Weights of a small mixture-of-experts language model, trained from scratch on English Wikipedia.
Experts: 8 experts in each of 10 layers, 320 SwiGLU neurons an expert, a softmax router.
Training: a variant of SOAP for the experts, 479M tokens, 10140 steps.
Below are experts of layer 7 (counted from 0) of a mixture-of-experts language model. Rows are named gate (a neuron's input weights, with its number), up (a neuron's input weights, with its number), down (a neuron's output weights, with its number) and show model dimensions 0-127. Each number is 50 + 12 x the weight over its row's rms, rounded and kept within 0 to 99.
Before each expert's rows: a language model's description of what the expert responds to. This comes from a sample of Wikipedia text that the model never trained on.

# expert 3
What it handles: Later pieces of proper names and titles in lists and credits, such as B-ost-ock, Godf-rey, Se-an, plus words like one, there, Green.
gate3:41 45 39 53 54 72 19 38 51 53 50 63 22 43 62 38 43 50 38 46 48 39 58 69 44 52 46 46 31 51 51 36 44 32 58 46 54 58 53 51 47 44 32 38 47 46 46 48 35 40 60 59 78 65 53 50 52 55 62 35 52 74 47 60 23 52 35 41 63 52 60 59 38 47 38 69 49 63 48 45 67 57 44 63 85 53 59 41 40 38 63 42 31 66 58 64 62 57 44 50 53 64 50 82 41 41 63 50 45 46 72 57 42 64 51 27 49 44 54 37 59 31 58 46 59 49 63 30
up3:46 56 30 52 31 31 22 52 60 64 49 49 54 69 36 62 50 56 59 42 59 44 45 66 58 58 81 42 53 44 44 40 62 41 69 49 63 55 50 61 74 46 47 40 48 64 50 44 48 29 62 62 57 44 39 37 52 51 53 51 62 66 40 39 58 64 58 78 19 59 45 64 47 55 54 63 36 34 57 53 36 50 67 40 33 37 66 59 64 63 56 60 77 58 68 73 42 46 44 69 52 64 51 64 49 35 63 49 22 43 62 45 60 46 48 44 38 46 49 39 60 45 48 66 36 50 40 44
down3:44 46 08 66 53 41 54 42 45 69 35 47 59 52 49 57 52 50 48 34 59 28 44 61 56 41 43 57 47 38 36 51 52 39 54 40 48 35 46 59 46 47 36 44 66 48 31 78 18 32 37 56 45 63 79 69 46 43 36 36 48 43 47 57 39 56 43 58 44 56 56 55 42 49 78 56 30 50 31 53 49 53 48 63 25 39 45 59 61 42 43 66 40 47 30 58 54 51 61 46 52 33 49 36 51 58 40 39 46 32 42 40 50 54 34 69 52 56 41 41 50 61 52 39 22 28 55 57
gate4:51 59 71 59 65 48 81 53 45 21 58 60 48 39 60 46 59 62 37 49 60 35 36 43 60 52 41 59 50 35 59 47 42 49 33 16 56 50 40 54 50 51 47 54 58 61 60 47 41 51 66 46 71 60 38 64 64 26 51 79 53 77 66 73 46 73 56 47 35 56 37 51 52 65 58 58 46 47 58 48 53 54 51 49 51 62 54 50 50 23 50 50 68 68 55 73 35 66 43 55 50 38 68 51 67 54 53 39 62 56 60 65 57 50 44 37 66 61 36 38 44 53 33 33 65 53 54 42
up4:33 51 47 26 50 55 50 40 71 52 56 57 49 50 40 41 43 46 54 44 65 53 41 50 30 46 47 50 60 37 60 38 45 78 52 52 67 37 53 67 46 65 43 56 58 43 52 62 54 63 43 34 53 66 45 50 26 66 40 40 53 45 55 54 61 33 37 55 57 44 46 41 59 73 71 41 66 68 40 40 66 46 51 69 60 40 75 44 66 73 52 41 52 76 27 50 43 59 47 25 88 53 49 34 53 38 58 45 50 55 60 54 43 42 62 40 38 32 47 54 46 61 56 31 69 60 65 59
down4:40 14 58 22 53 38 38 68 42 44 42 47 43 73 43 71 39 41 54 57 70 18 27 60 66 61 63 32 45 48 49 46 51 57 43 51 44 48 42 52 41 48 36 39 42 57 37 23 83 29 57 48 31 59 44 44 62 67 38 50 52 43 31 45 67 46 49 59 37 54 54 64 54 54 44 40 52 56 40 69 39 66 61 35 30 64 52 48 42 64 40 50 40 44 56 48 40 59 44 56 46 67 67 55 52 32 65 65 52 47 39 54 48 55 44 43 26 36 47 59 51 45 61 38 50 41 49 47
gate5:39 35 48 59 66 70 50 56 52 44 66 54 48 37 57 67 55 39 58 34 70 46 51 46 63 53 56 56 49 39 65 41 53 55 57 39 38 47 46 64 71 48 29 27 65 41 72 56 43 53 62 51 45 76 36 40 48 39 46 54 59 66 60 62 55 32 20 53 31 46 57 57 47 45 55 62 25 35 34 47 54 36 37 47 66 68 62 59 61 39 24 59 49 61 37 66 31 59 50 30 43 39 40 42 59 50 53 64 46 35 54 47 55 57 38 41 86 52 63 64 54 59 60 65 55 62 43 56
up5:63 73 56 57 61 54 32 50 62 54 35 44 42 51 63 58 57 60 42 48 61 39 54 67 53 31 58 28 42 38 52 50 51 71 67 30 53 49 50 71 59 63 59 39 39 44 38 50 70 68 68 56 53 42 71 43 68 68 57 40 45 52 42 47 51 35 78 54 37 49 51 51 54 55 41 59 51 44 51 29 23 59 54 61 48 32 58 62 21 37 49 66 55 52 45 51 58 57 74 66 40 63 51 59 57 42 56 68 45 54 91 48 61 43 48 36 75 55 44 43 44 51 45 32 52 56 37 50
down5:53 59 43 42 44 66 51 62 48 48 55 47 42 55 46 64 80 47 54 47 40 41 41 25 33 51 20 48 65 52 62 42 38 70 38 40 53 42 36 35 41 63 41 42 44 60 39 40 64 65 50 15 57 57 38 55 43 59 47 53 40 43 38 22 63 48 59 65 51 60 51 36 53 70 44 55 64 65 43 47 53 55 40 54 47 56 52 50 63 47 37 32 51 58 60 72 56 50 35 63 63 56 48 75 54 53 54 72 43 64 72 43 65 44 41 55 40 47 26 48 54 48 64 55 88 63 44 57
gate6:50 50 52 52 71 69 48 59 88 30 46 52 68 41 39 57 54 59 56 42 59 46 50 48 49 46 64 61 49 50 42 61 36 51 42 47 57 70 55 40 69 65 43 41 38 52 35 66 59 69 70 56 41 32 48 77 53 52 65 39 46 57 56 52 59 65 69 53 69 32 52 31 35 46 56 53 31 63 50 43 64 43 31 21 42 57 51 43 47 20 40 51 51 56 25 60 62 44 37 44 78 55 32 44 67 52 59 43 45 55 49 57 46 54 46 46 51 44 47 35 55 54 46 24 64 62 66 57
up6:65 53 42 54 61 42 53 39 68 56 66 50 51 55 51 43 25 53 68 44 52 44 64 34 46 39 50 46 35 55 44 54 62 33 59 58 44 56 46 64 58 43 39 57 51 43 71 53 70 63 50 64 66 44 80 49 43 51 40 46 51 44 38 49 48 43 63 46 42 41 41 43 51 36 42 44 56 48 46 48 69 50 67 55 29 48 39 61 46 32 57 37 55 44 51 50 83 47 40 50 85 39 43 41 50 47 46 31 45 51 81 66 62 23 60 37 58 66 39 63 35 59 21 63 77 45 35 52
down6:37 51 35 30 48 56 56 53 60 51 55 57 55 47 68 68 40 57 68 57 36 38 36 52 54 48 53 55 42 60 34 27 64 68 73 38 47 56 52 62 62 49 63 62 34 54 43 56 47 45 50 57 40 52 74 36 66 42 42 48 56 57 47 55 52 62 49 49 60 53 40 46 61 37 32 35 51 45 52 51 58 36 45 40 56 71 33 45 50 44 52 39 68 60 74 48 65 60 56 41 54 58 38 62 39 37 60 34 54 56 36 28 64 09 58 55 54 79 70 67 61 64 54 44 69 47 42 21
gate7:45 43 23 42 65 52 39 55 56 49 50 57 56 64 62 39 61 78 67 79 44 50 32 67 65 57 43 61 72 35 46 54 26 54 50 46 40 64 41 56 43 74 45 41 50 37 43 68 41 59 68 59 32 63 45 44 66 55 38 48 55 46 63 64 60 38 57 53 42 42 43 60 38 34 54 47 55 43 43 62 80 42 69 39 57 51 30 46 29 59 54 48 31 57 51 55 54 81 42 61 66 41 75 42 44 45 57 49 44 40 59 59 36 58 46 43 46 31 44 45 58 42 70 62 59 62 40 45
up7:58 74 44 45 46 50 35 42 34 40 63 57 48 46 43 81 51 54 53 49 45 58 32 51 20 52 67 56 31 29 31 50 65 50 54 51 47 68 71 49 74 45 75 60 50 60 48 51 58 25 50 52 53 20 40 62 39 67 68 56 32 46 50 58 52 62 72 72 53 53 45 36 48 33 62 45 40 40 48 45 43 51 54 57 62 54 48 49 41 60 34 47 26 58 50 34 35 59 36 66 43 61 63 43 50 47 37 35 63 49 55 64 59 29 52 55 31 49 49 66 55 58 43 40 72 43 53 51
down7:40 68 61 39 32 43 33 66 46 44 67 56 47 56 44 33 42 43 41 47 52 36 41 83 47 54 70 42 45 47 35 37 37 34 49 63 49 33 46 58 65 68 28 38 61 63 55 55 45 30 61 48 52 29 36 42 53 48 51 66 46 45 37 67 50 50 55 19 44 77 51 30 39 56 55 42 48 50 58 72 47 68 41 42 46 34 51 48 54 48 55 64 16 56 58 41 55 73 52 50 54 39 67 35 46 63 50 32 62 59 56 38 62 50 48 57 31 54 53 43 30 57 44 44 74 47 47 58
gate8:43 39 48 46 42 34 61 46 56 66 63 72 55 62 16 60 44 39 43 50 47 36 56 46 38 52 39 46 63 54 59 63 27 59 45 49 67 56 44 45 48 60 41 47 76 49 60 52 50 64 49 52 64 56 72 42 51 40 69 65 63 77 44 39 37 51 43 40 67 58 48 61 55 48 36 35 37 44 47 49 36 66 81 42 60 35 43 63 46 62 54 16 38 45 64 37 46 41 47 57 49 54 40 46 52 39 71 63 41 34 66 50 44 45 63 67 80 37 52 48 73 47 51 51 41 67 51 44
up8:48 66 50 38 61 62 26 55 44 50 46 45 53 43 68 60 39 54 52 66 35 43 34 61 64 41 58 30 63 62 53 52 65 34 65 42 32 42 62 58 48 43 53 44 42 35 37 55 65 65 47 50 48 32 52 43 45 48 55 46 46 06 58 35 60 60 48 51 48 60 61 54 59 56 53 42 72 51 37 48 72 39 52 51 58 45 71 43 63 68 43 37 43 30 56 62 39 44 35 61 57 68 33 44 43 55 14 46 61 46 58 49 35 46 41 74 45 58 47 58 77 59 30 60 45 58 54 65
down8:57 42 48 59 63 48 60 58 39 54 38 37 66 58 61 45 57 46 51 43 51 50 54 32 52 33 42 52 34 31 52 57 57 55 48 49 37 56 43 40 56 36 37 67 62 59 55 27 63 31 73 46 24 76 61 64 49 62 47 55 46 62 40 52 57 46 55 46 36 35 39 50 50 62 41 71 55 49 57 49 48 55 61 99 47 59 46 36 44 53 51 60 51 66 51 55 63 61 42 30 48 21 46 42 51 41 47 38 47 57 48 76 40 60 39 44 28 61 32 47 33 43 57 30 47 39 51 36
gate9:61 50 22 45 67 44 54 62 44 55 54 66 50 59 61 47 58 55 54 62 14 56 52 54 62 42 61 74 37 35 48 48 41 46 37 73 49 48 42 60 53 49 58 43 44 28 55 50 27 57 47 60 56 47 49 78 36 50 63 42 71 63 52 44 29 55 44 36 60 43 26 38 53 55 36 66 48 50 51 66 40 47 59 53 38 33 66 33 50 66 50 76 47 80 52 62 68 54 42 43 57 40 41 43 40 56 62 52 49 49 49 52 63 49 31 65 79 56 60 65 42 65 63 48 67 55 49 54
up9:40 32 57 44 52 28 46 30 68 54 54 44 45 53 70 50 22 45 40 33 41 39 37 73 52 50 29 50 49 49 60 52 65 24 48 46 59 49 39 59 52 41 54 48 43 62 52 38 35 49 44 60 66 58 46 48 29 35 50 39 68 48 49 37 43 60 41 33 70 52 44 60 46 63 40 42 48 58 59 44 40 57 43 34 72 41 63 71 39 24 59 73 62 54 47 46 78 67 43 50 56 54 29 49 60 34 37 64 53 49 26 35 63 47 54 40 43 53 35 46 43 61 49 74 37 41 31 44
down9:42 47 59 59 41 61 27 59 59 43 38 62 42 38 36 33 50 34 50 65 56 56 37 62 50 44 32 65 65 49 73 51 45 44 63 45 59 72 43 48 65 67 52 49 54 40 27 38 51 44 54 47 55 68 52 49 30 53 55 74 52 30 32 53 51 26 57 27 53 48 51 48 69 57 50 51 45 35 54 29 40 53 50 54 29 46 42 48 49 39 46 52 49 51 56 27 46 39 46 65 57 54 18 75 55 25 49 61 66 59 41 49 55 50 62 35 48 60 59 64 35 34 37 62 80 65 57 40
gate10:42 51 65 55 49 53 46 71 51 66 37 70 66 62 51 62 23 43 68 43 70 40 59 37 47 28 39 53 52 34 37 29 74 55 50 34 37 58 43 68 40 51 49 41 70 63 61 34 50 49 64 39 48 36 28 50 39 67 70 60 44 44 45 71 56 51 61 48 54 37 61 44 37 45 61 54 51 53 46 44 51 64 56 38 77 40 48 68 56 24 47 42 51 47 68 49 67 51 59 44 46 33 56 39 54 51 43 75 38 43 72 55 48 31 38 50 63 62 59 59 57 62 48 56 48 37 70 33
up10:71 48 42 35 54 47 77 35 56 43 55 33 50 36 73 46 67 43 66 34 48 21 54 54 61 52 47 55 38 45 58 67 70 48 53 64 65 53 56 46 69 39 46 55 44 52 33 44 58 47 58 50 36 45 53 55 62 39 62 58 56 69 44 37 74 60 37 48 46 68 38 59 52 44 33 44 36 60 61 44 76 39 66 56 23 32 42 37 50 59 60 39 50 66 54 55 43 62 40 47 54 53 52 56 35 31 47 39 45 44 42 63 57 71 65 53 48 64 34 26 60 52 67 63 59 35 50 76
down10:51 44 58 68 47 50 31 56 21 58 37 63 37 57 50 37 43 50 40 46 46 66 68 54 38 55 47 43 59 71 56 46 49 52 49 36 34 45 48 43 46 62 52 39 58 46 45 00 63 48 30 56 58 55 51 48 51 53 36 46 48 53 27 49 44 47 73 50 43 55 53 50 58 45 64 58 71 30 36 63 39 67 38 51 57 57 37 54 49 41 49 45 59 54 33 56 49 78 60 50 42 49 40 55 69 57 46 65 55 57 63 48 51 35 32 70 58 34 84 64 49 45 57 43 42 48 44 33
gate11:31 43 30 75 54 47 53 55 74 57 56 47 50 36 52 46 36 64 47 38 33 54 65 69 44 59 52 60 57 30 27 52 45 59 41 35 58 56 57 39 60 32 54 29 59 54 57 49 61 68 45 67 47 41 51 52 49 62 48 60 65 72 45 59 51 50 70 66 81 42 40 53 42 37 63 53 44 41 49 51 68 63 33 49 44 68 47 41 38 31 55 48 69 67 55 54 37 52 40 55 46 63 41 66 44 54 67 48 39 52 31 44 42 23 41 50 38 38 22 44 59 64 58 49 45 59 80 39
up11:62 45 32 62 31 25 61 60 54 31 28 31 49 57 27 58 42 44 30 34 38 30 60 62 50 54 58 57 67 51 35 55 37 70 20 60 59 82 54 45 49 76 42 58 40 42 37 29 50 64 58 32 48 47 44 56 60 45 61 51 52 51 64 55 57 60 60 44 50 57 45 55 29 48 46 51 36 47 62 53 58 58 28 43 69 42 55 30 52 41 61 34 46 44 40 48 37 62 66 37 51 56 53 48 46 37 53 50 52 73 55 63 37 55 49 33 54 49 40 29 55 51 61 60 51 65 73 55
down11:48 50 49 54 36 35 42 61 47 37 62 58 35 24 12 56 44 59 64 51 39 59 28 35 44 51 62 33 45 37 45 40 57 48 43 69 39 53 58 34 57 56 45 36 33 35 56 52 35 59 43 63 59 46 48 46 33 53 42 55 50 66 43 52 48 40 52 71 30 45 47 65 71 52 62 33 57 36 61 52 63 36 63 55 48 47 41 73 60 45 41 46 33 30 50 62 60 65 60 40 43 76 55 68 49 59 43 70 66 61 63 83 67 39 59 50 40 68 58 50 42 30 47 54 49 43 45 55
gate12:26 31 62 58 61 47 53 44 55 53 49 52 31 54 28 44 56 62 28 45 73 41 69 41 26 68 58 40 38 74 52 37 51 31 28 41 51 55 49 69 49 42 54 50 57 49 54 50 29 43 47 51 50 68 45 36 46 63 48 61 51 43 69 38 61 53 45 33 33 54 72 50 52 48 35 31 27 25 44 47 40 31 66 35 41 36 63 39 54 54 51 59 61 43 45 48 55 36 41 59 58 64 69 62 56 40 31 52 48 52 59 44 42 48 46 23 43 60 40 57 45 31 51 67 37 30 63 38
up12:99 40 48 52 37 42 43 54 51 59 51 38 68 45 44 49 49 42 64 36 59 50 44 62 44 53 42 64 65 40 34 55 69 49 43 66 57 15 60 50 48 61 62 53 41 33 46 55 40 49 53 46 53 41 62 37 59 50 71 59 49 53 32 47 32 33 59 55 65 76 23 47 49 52 52 52 59 51 79 72 39 53 49 47 54 47 48 34 37 40 40 54 47 62 54 60 38 49 29 56 50 38 42 51 41 37 47 47 55 45 64 42 52 63 69 38 52 51 61 36 49 62 47 32 24 56 50 23
down12:65 53 58 39 42 43 55 66 67 61 39 42 51 47 47 55 41 46 56 39 50 54 37 47 52 49 28 41 60 37 32 71 48 42 46 50 51 36 46 55 33 45 48 47 62 39 56 85 31 48 57 39 55 42 66 55 63 44 42 47 41 47 36 63 70 52 78 56 54 24 37 41 60 47 56 32 50 53 61 45 54 40 47 44 36 36 43 40 41 34 66 64 37 54 41 32 36 42 50 74 26 73 39 29 34 50 31 41 48 47 34 33 69 60 45 52 74 36 41 67 56 51 49 36 57 71 67 46
gate13:37 49 49 57 69 53 55 59 54 61 47 50 29 77 57 51 73 50 40 48 55 56 55 67 44 55 44 45 39 35 70 54 40 56 56 11 39 72 50 32 43 56 47 76 45 69 47 58 83 39 51 37 32 32 28 71 53 55 34 47 42 40 43 54 48 50 48 60 42 52 53 45 31 51 54 58 35 34 49 56 49 45 35 55 47 59 56 58 57 49 52 40 49 52 39 63 57 75 75 40 57 43 51 32 64 62 64 55 51 40 47 51 50 58 34 26 43 28 29 56 45 59 42 42 67 52 48 38
up13:29 36 55 47 57 26 57 69 56 58 47 46 46 53 68 58 48 38 53 41 33 69 38 61 47 60 35 61 31 36 35 58 50 34 39 42 44 37 74 48 34 67 44 46 61 64 55 56 57 32 41 39 52 62 48 71 24 55 36 50 29 56 54 39 63 62 67 55 56 61 51 36 61 50 63 50 40 40 35 61 50 38 53 67 40 65 50 43 50 67 65 50 71 38 71 43 49 33 41 34 61 34 56 50 62 74 63 50 72 51 38 59 59 61 47 50 33 46 38 46 42 53 63 44 24 53 30 52
down13:79 46 31 60 49 59 70 52 44 24 55 49 36 57 35 64 40 39 37 50 41 35 40 47 54 58 66 63 47 58 58 46 69 60 43 55 35 44 64 50 43 48 49 49 56 20 38 55 66 53 50 64 63 59 51 36 55 54 58 59 48 56 55 34 55 77 23 50 54 45 48 30 62 59 44 33 42 60 60 42 43 51 60 60 70 51 47 75 55 60 57 25 44 43 91 53 58 62 76 46 50 54 45 47 40 55 53 52 31 60 45 38 51 50 48 47 58 47 49 44 71 50 44 63 43 20 44 59
gate14:42 68 63 59 56 66 45 37 50 54 54 59 49 64 43 58 51 36 57 72 51 72 53 69 56 47 55 50 62 57 43 35 31 51 32 53 38 45 72 56 75 51 35 62 57 55 64 60 47 55 65 24 61 43 54 44 36 49 45 77 56 40 39 48 54 60 55 46 32 45 46 37 40 42 49 51 49 56 60 52 18 45 60 53 67 44 38 46 49 34 49 54 47 58 51 66 40 55 62 56 31 39 31 36 51 43 62 42 71 21 34 57 49 62 47 62 42 25 49 87 47 53 59 50 58 64 73 43
up14:64 50 36 50 54 53 39 68 41 44 39 37 48 55 34 48 36 56 45 63 34 44 38 43 43 33 40 63 50 67 66 49 56 22 39 38 63 50 78 53 43 46 41 55 49 65 46 55 62 40 52 58 35 57 35 51 49 55 33 48 34 71 58 41 51 47 36 64 65 45 43 68 61 47 76 56 37 40 51 61 46 32 38 61 48 35 50 53 34 66 37 44 41 32 55 82 50 42 75 56 35 49 75 54 62 61 48 34 50 41 36 49 63 53 42 46 55 51 41 36 75 70 81 55 58 52 42 42
down14:63 47 51 45 57 50 54 68 52 57 60 43 44 46 53 25 54 44 41 37 35 53 36 29 66 54 67 61 50 62 57 46 48 41 47 48 67 55 49 50 56 49 55 44 59 41 58 16 76 55 53 44 38 67 52 50 43 50 37 38 29 67 57 59 40 47 26 99 71 56 39 46 57 62 33 40 62 47 37 58 41 56 41 53 53 49 36 50 40 67 42 64 30 59 35 61 50 40 51 31 45 57 60 53 54 70 29 61 56 61 79 58 51 56 51 48 75 34 47 45 57 43 57 48 57 55 54 60
gate15:25 29 30 66 57 61 51 53 67 59 40 59 31 61 55 57 38 34 45 43 38 59 55 51 51 58 48 46 67 58 45 45 60 44 48 35 59 43 30 44 50 43 48 37 42 51 66 37 47 45 61 47 45 55 50 48 54 50 37 57 64 51 76 53 64 52 57 50 58 30 61 70 23 50 43 50 47 37 57 69 62 63 37 23 64 60 49 51 52 72 77 55 44 60 64 74 57 81 32 57 58 53 49 55 65 54 56 35 39 50 62 67 60 42 38 33 63 39 48 34 56 34 62 56 71 40 34 46
up15:45 57 47 35 37 50 43 32 59 70 66 52 47 56 56 67 57 60 49 64 46 56 57 61 50 35 51 44 49 60 42 39 58 45 48 43 52 59 45 65 43 54 40 59 54 51 48 53 39 76 47 80 24 55 36 61 75 51 26 74 39 51 40 36 63 39 36 61 64 36 85 58 49 55 50 38 58 57 45 28 30 49 55 38 44 54 45 62 47 63 44 61 49 61 40 26 59 64 60 53 33 30 40 52 73 47 58 46 55 39 60 67 37 32 50 54 51 46 52 74 47 35 34 54 55 39 26 47
down15:33 43 60 46 35 60 44 56 35 68 41 59 39 63 60 37 59 34 62 63 40 58 27 27 48 41 69 50 51 61 43 36 66 52 60 51 65 40 55 30 59 58 52 44 41 38 50 25 39 35 51 64 58 63 52 37 53 39 24 68 31 52 64 20 63 48 72 71 42 25 44 58 42 54 39 58 62 42 47 45 60 45 42 25 37 58 69 51 62 57 51 45 45 46 57 60 58 60 32 66 54 57 56 66 62 46 55 61 35 60 60 62 47 31 58 49 44 56 41 55 47 48 59 51 62 41 68 28
gate16:56 52 77 44 60 53 48 53 46 43 49 41 49 63 51 79 56 60 70 52 55 48 65 36 57 46 65 54 26 46 62 45 44 62 62 47 55 55 32 49 51 51 75 78 49 42 56 56 48 56 30 58 63 42 24 57 56 39 38 42 44 58 44 62 27 62 54 68 58 44 61 45 66 69 44 62 50 48 53 68 46 40 58 29 42 33 42 36 50 58 49 62 63 50 39 41 61 67 44 45 53 53 38 46 67 31 64 38 48 39 24 54 63 58 44 39 64 66 66 68 74 70 48 56 30 66 59 45
up16:63 56 48 49 45 37 44 52 35 56 39 58 49 40 51 49 59 49 48 64 49 43 44 37 48 47 76 37 46 40 59 52 54 46 52 37 72 65 49 79 46 49 49 56 49 35 40 45 54 55 60 28 45 38 24 24 33 58 64 43 45 51 51 39 65 65 49 42 32 66 43 42 39 31 54 63 58 44 30 31 34 50 58 67 65 51 46 47 53 29 35 70 42 80 22 49 44 43 31 64 64 55 43 61 52 34 53 64 31 60 60 45 22 49 36 42 58 40 37 50 40 50 36 49 46 50 67 34
down16:47 42 70 60 53 37 41 41 43 56 59 46 59 44 47 54 66 51 51 45 66 72 42 70 46 61 45 50 46 64 40 54 55 34 58 48 68 56 50 44 56 49 37 48 30 50 43 34 50 54 34 28 76 49 40 61 54 74 50 52 39 39 73 45 49 46 43 50 76 32 45 57 55 51 62 72 68 61 41 32 36 65 43 30 48 80 46 34 52 46 44 57 49 67 57 42 50 44 54 41 58 19 45 60 50 40 32 41 60 40 40 47 31 77 57 54 49 39 67 43 62 62 49 55 83 53 39 50
gate17:47 44 50 46 61 40 54 49 49 46 47 75 41 71 48 42 61 46 53 58 63 54 56 51 49 67 38 42 45 65 87 37 40 68 48 38 64 47 33 71 48 54 58 39 19 56 38 48 28 33 43 59 53 41 54 55 30 60 62 33 59 68 34 74 43 62 43 45 52 49 45 28 40 36 48 71 21 64 23 56 38 56 61 64 58 62 57 45 58 48 59 33 56 51 51 62 45 49 44 47 76 53 51 56 53 57 67 67 34 51 60 38 53 42 46 47 58 37 53 38 48 41 35 74 39 50 49 51
up17:57 57 57 56 55 40 42 40 41 44 56 54 41 45 35 49 71 15 54 45 57 67 65 45 23 51 32 69 49 46 40 61 46 20 52 55 16 70 36 67 45 55 33 41 49 44 52 51 47 58 66 32 48 53 48 33 38 65 31 58 44 65 47 38 43 49 59 32 37 38 41 55 48 61 40 61 71 36 50 40 49 61 48 77 44 33 71 71 44 61 43 57 52 53 40 52 31 50 64 54 51 65 49 75 62 40 48 50 51 53 41 60 62 56 55 59 49 45 66 54 52 53 56 56 38 46 78 47
down17:45 55 44 60 64 58 56 45 44 50 73 58 42 56 55 51 62 27 49 42 63 34 70 74 54 61 52 56 56 37 48 42 43 53 43 62 35 51 61 41 76 37 43 55 46 46 38 48 40 42 52 68 51 57 43 55 50 62 48 16 35 74 41 33 38 66 54 45 66 38 69 43 57 66 50 44 47 51 39 64 53 55 37 41 52 50 32 38 44 50 56 57 63 50 55 61 70 55 39 73 60 55 62 49 54 41 69 73 53 70 43 20 51 31 45 32 33 63 44 30 63 38 44 54 45 54 27 33
gate18:60 37 58 49 48 32 68 50 48 45 36 73 41 57 37 45 58 71 44 38 43 46 51 63 49 69 44 39 53 25 40 54 46 35 55 62 52 50 61 65 55 56 51 36 43 49 63 57 48 44 69 58 48 71 37 56 50 53 36 39 58 43 55 68 66 60 58 51 43 46 63 30 54 35 66 63 45 53 54 75 49 55 49 80 62 65 28 43 55 59 45 30 49 34 39 79 48 54 58 74 69 61 48 53 53 46 52 49 29 51 40 64 51 42 54 68 58 52 71 52 37 32 60 57 85 42 61 38
up18:58 41 45 44 36 36 57 49 57 55 53 56 61 37 51 42 72 49 57 36 71 57 47 43 43 44 13 45 72 33 57 50 44 50 51 66 57 44 66 51 21 68 51 49 46 59 60 38 58 72 62 52 41 62 57 52 49 46 43 60 32 56 51 51 52 22 50 72 53 52 44 69 55 66 53 57 53 25 58 46 63 46 55 57 63 51 42 59 39 54 32 50 56 45 38 67 40 42 54 49 56 54 33 39 57 31 39 69 40 51 54 56 49 46 68 66 56 73 59 26 42 19 24 35 47 39 53 29
down18:63 55 49 56 46 56 47 45 42 52 50 67 42 37 40 52 76 63 34 56 61 69 61 47 39 40 41 59 30 54 47 69 51 28 40 40 60 57 39 34 54 71 41 46 51 57 51 88 61 53 47 55 49 28 59 34 51 76 29 44 40 57 65 46 47 39 65 70 56 58 56 56 69 68 43 53 42 50 61 50 47 50 61 81 62 64 55 59 57 61 46 61 66 51 48 65 61 41 44 38 61 35 71 37 41 30 53 56 52 49 40 62 31 59 56 54 44 55 36 49 49 54 30 57 53 35 35 20
gate19:77 56 55 56 46 37 53 57 39 55 52 42 70 41 52 47 60 46 36 34 42 42 41 30 33 53 62 61 82 42 68 50 41 53 50 34 36 58 42 44 38 64 41 46 77 29 59 68 54 38 50 48 47 59 50 81 39 46 35 46 56 42 52 58 70 57 45 49 40 52 42 37 28 49 46 36 50 47 45 62 43 59 23 33 54 69 57 51 42 40 40 69 60 71 54 60 53 38 43 41 45 36 27 44 38 77 50 48 66 46 58 34 47 54 33 52 62 47 39 52 36 36 65 41 73 52 60 42
up19:47 51 61 50 41 55 46 21 24 32 51 63 41 55 55 57 53 61 32 61 28 42 49 69 57 46 53 43 31 58 39 30 33 72 54 31 40 46 53 56 57 30 71 48 69 30 67 50 40 40 66 51 30 51 41 38 51 45 34 44 49 49 40 66 46 45 25 37 52 60 51 50 30 43 68 24 33 46 41 36 54 32 57 56 54 48 47 54 51 57 36 39 60 65 55 70 59 83 57 51 43 66 60 67 57 58 38 51 52 53 37 61 51 64 52 50 62 49 63 37 33 35 54 47 40 51 43 50
down19:56 44 60 55 48 54 39 48 31 65 55 59 37 66 59 46 65 59 58 86 24 53 38 30 41 43 53 40 49 33 41 60 56 67 55 74 44 49 59 50 54 28 50 38 27 50 64 52 56 45 51 53 35 53 53 57 49 51 45 55 30 54 62 59 59 48 66 20 67 46 37 62 38 36 68 48 24 56 60 59 56 43 49 57 54 50 41 56 44 46 46 47 64 54 57 34 62 72 82 51 38 36 58 56 43 57 31 32 51 50 52 54 41 40 82 50 71 38 55 37 55 55 51 46 66 40 58 38
gate20:50 44 40 52 56 73 53 52 46 67 45 35 62 54 76 55 37 45 44 62 41 50 67 57 58 31 52 59 52 36 57 64 68 42 71 47 47 42 53 49 51 54 45 45 46 47 42 24 29 45 50 42 71 60 42 50 54 47 51 31 36 52 52 58 44 47 56 27 62 29 53 51 44 68 56 56 39 67 55 61 36 47 65 37 50 55 48 59 21 41 51 37 70 58 59 72 57 60 59 20 45 44 54 55 63 30 57 40 17 67 45 72 38 32 37 44 56 64 50 73 38 49 49 61 56 54 57 34
up20:52 54 63 59 76 67 51 74 61 51 50 62 75 57 28 50 45 75 57 56 43 44 46 51 43 56 42 42 68 58 44 41 76 50 68 38 74 39 36 65 62 42 49 32 27 49 45 35 53 35 70 40 40 61 47 42 54 75 44 38 50 37 48 71 72 51 35 61 45 31 63 54 40 66 58 43 61 38 45 34 54 49 46 54 51 46 42 66 51 70 53 41 47 69 46 51 33 63 54 46 49 71 63 44 48 51 34 45 41 39 61 36 44 39 24 40 56 66 44 45 45 47 49 63 33 38 43 46
down20:34 46 58 35 51 41 39 42 52 56 29 50 27 28 55 53 60 40 57 48 72 47 61 42 57 51 55 37 45 46 67 51 40 48 34 42 41 62 51 47 24 54 42 61 64 66 41 64 33 46 21 64 60 61 49 60 66 46 50 51 58 68 46 35 34 59 41 73 40 50 46 59 36 51 37 42 47 54 66 50 67 48 53 75 56 66 47 45 59 68 35 49 75 54 54 54 61 37 70 39 55 59 42 48 47 83 50 64 60 31 63 58 53 68 53 36 61 44 35 67 63 36 56 42 72 49 41 59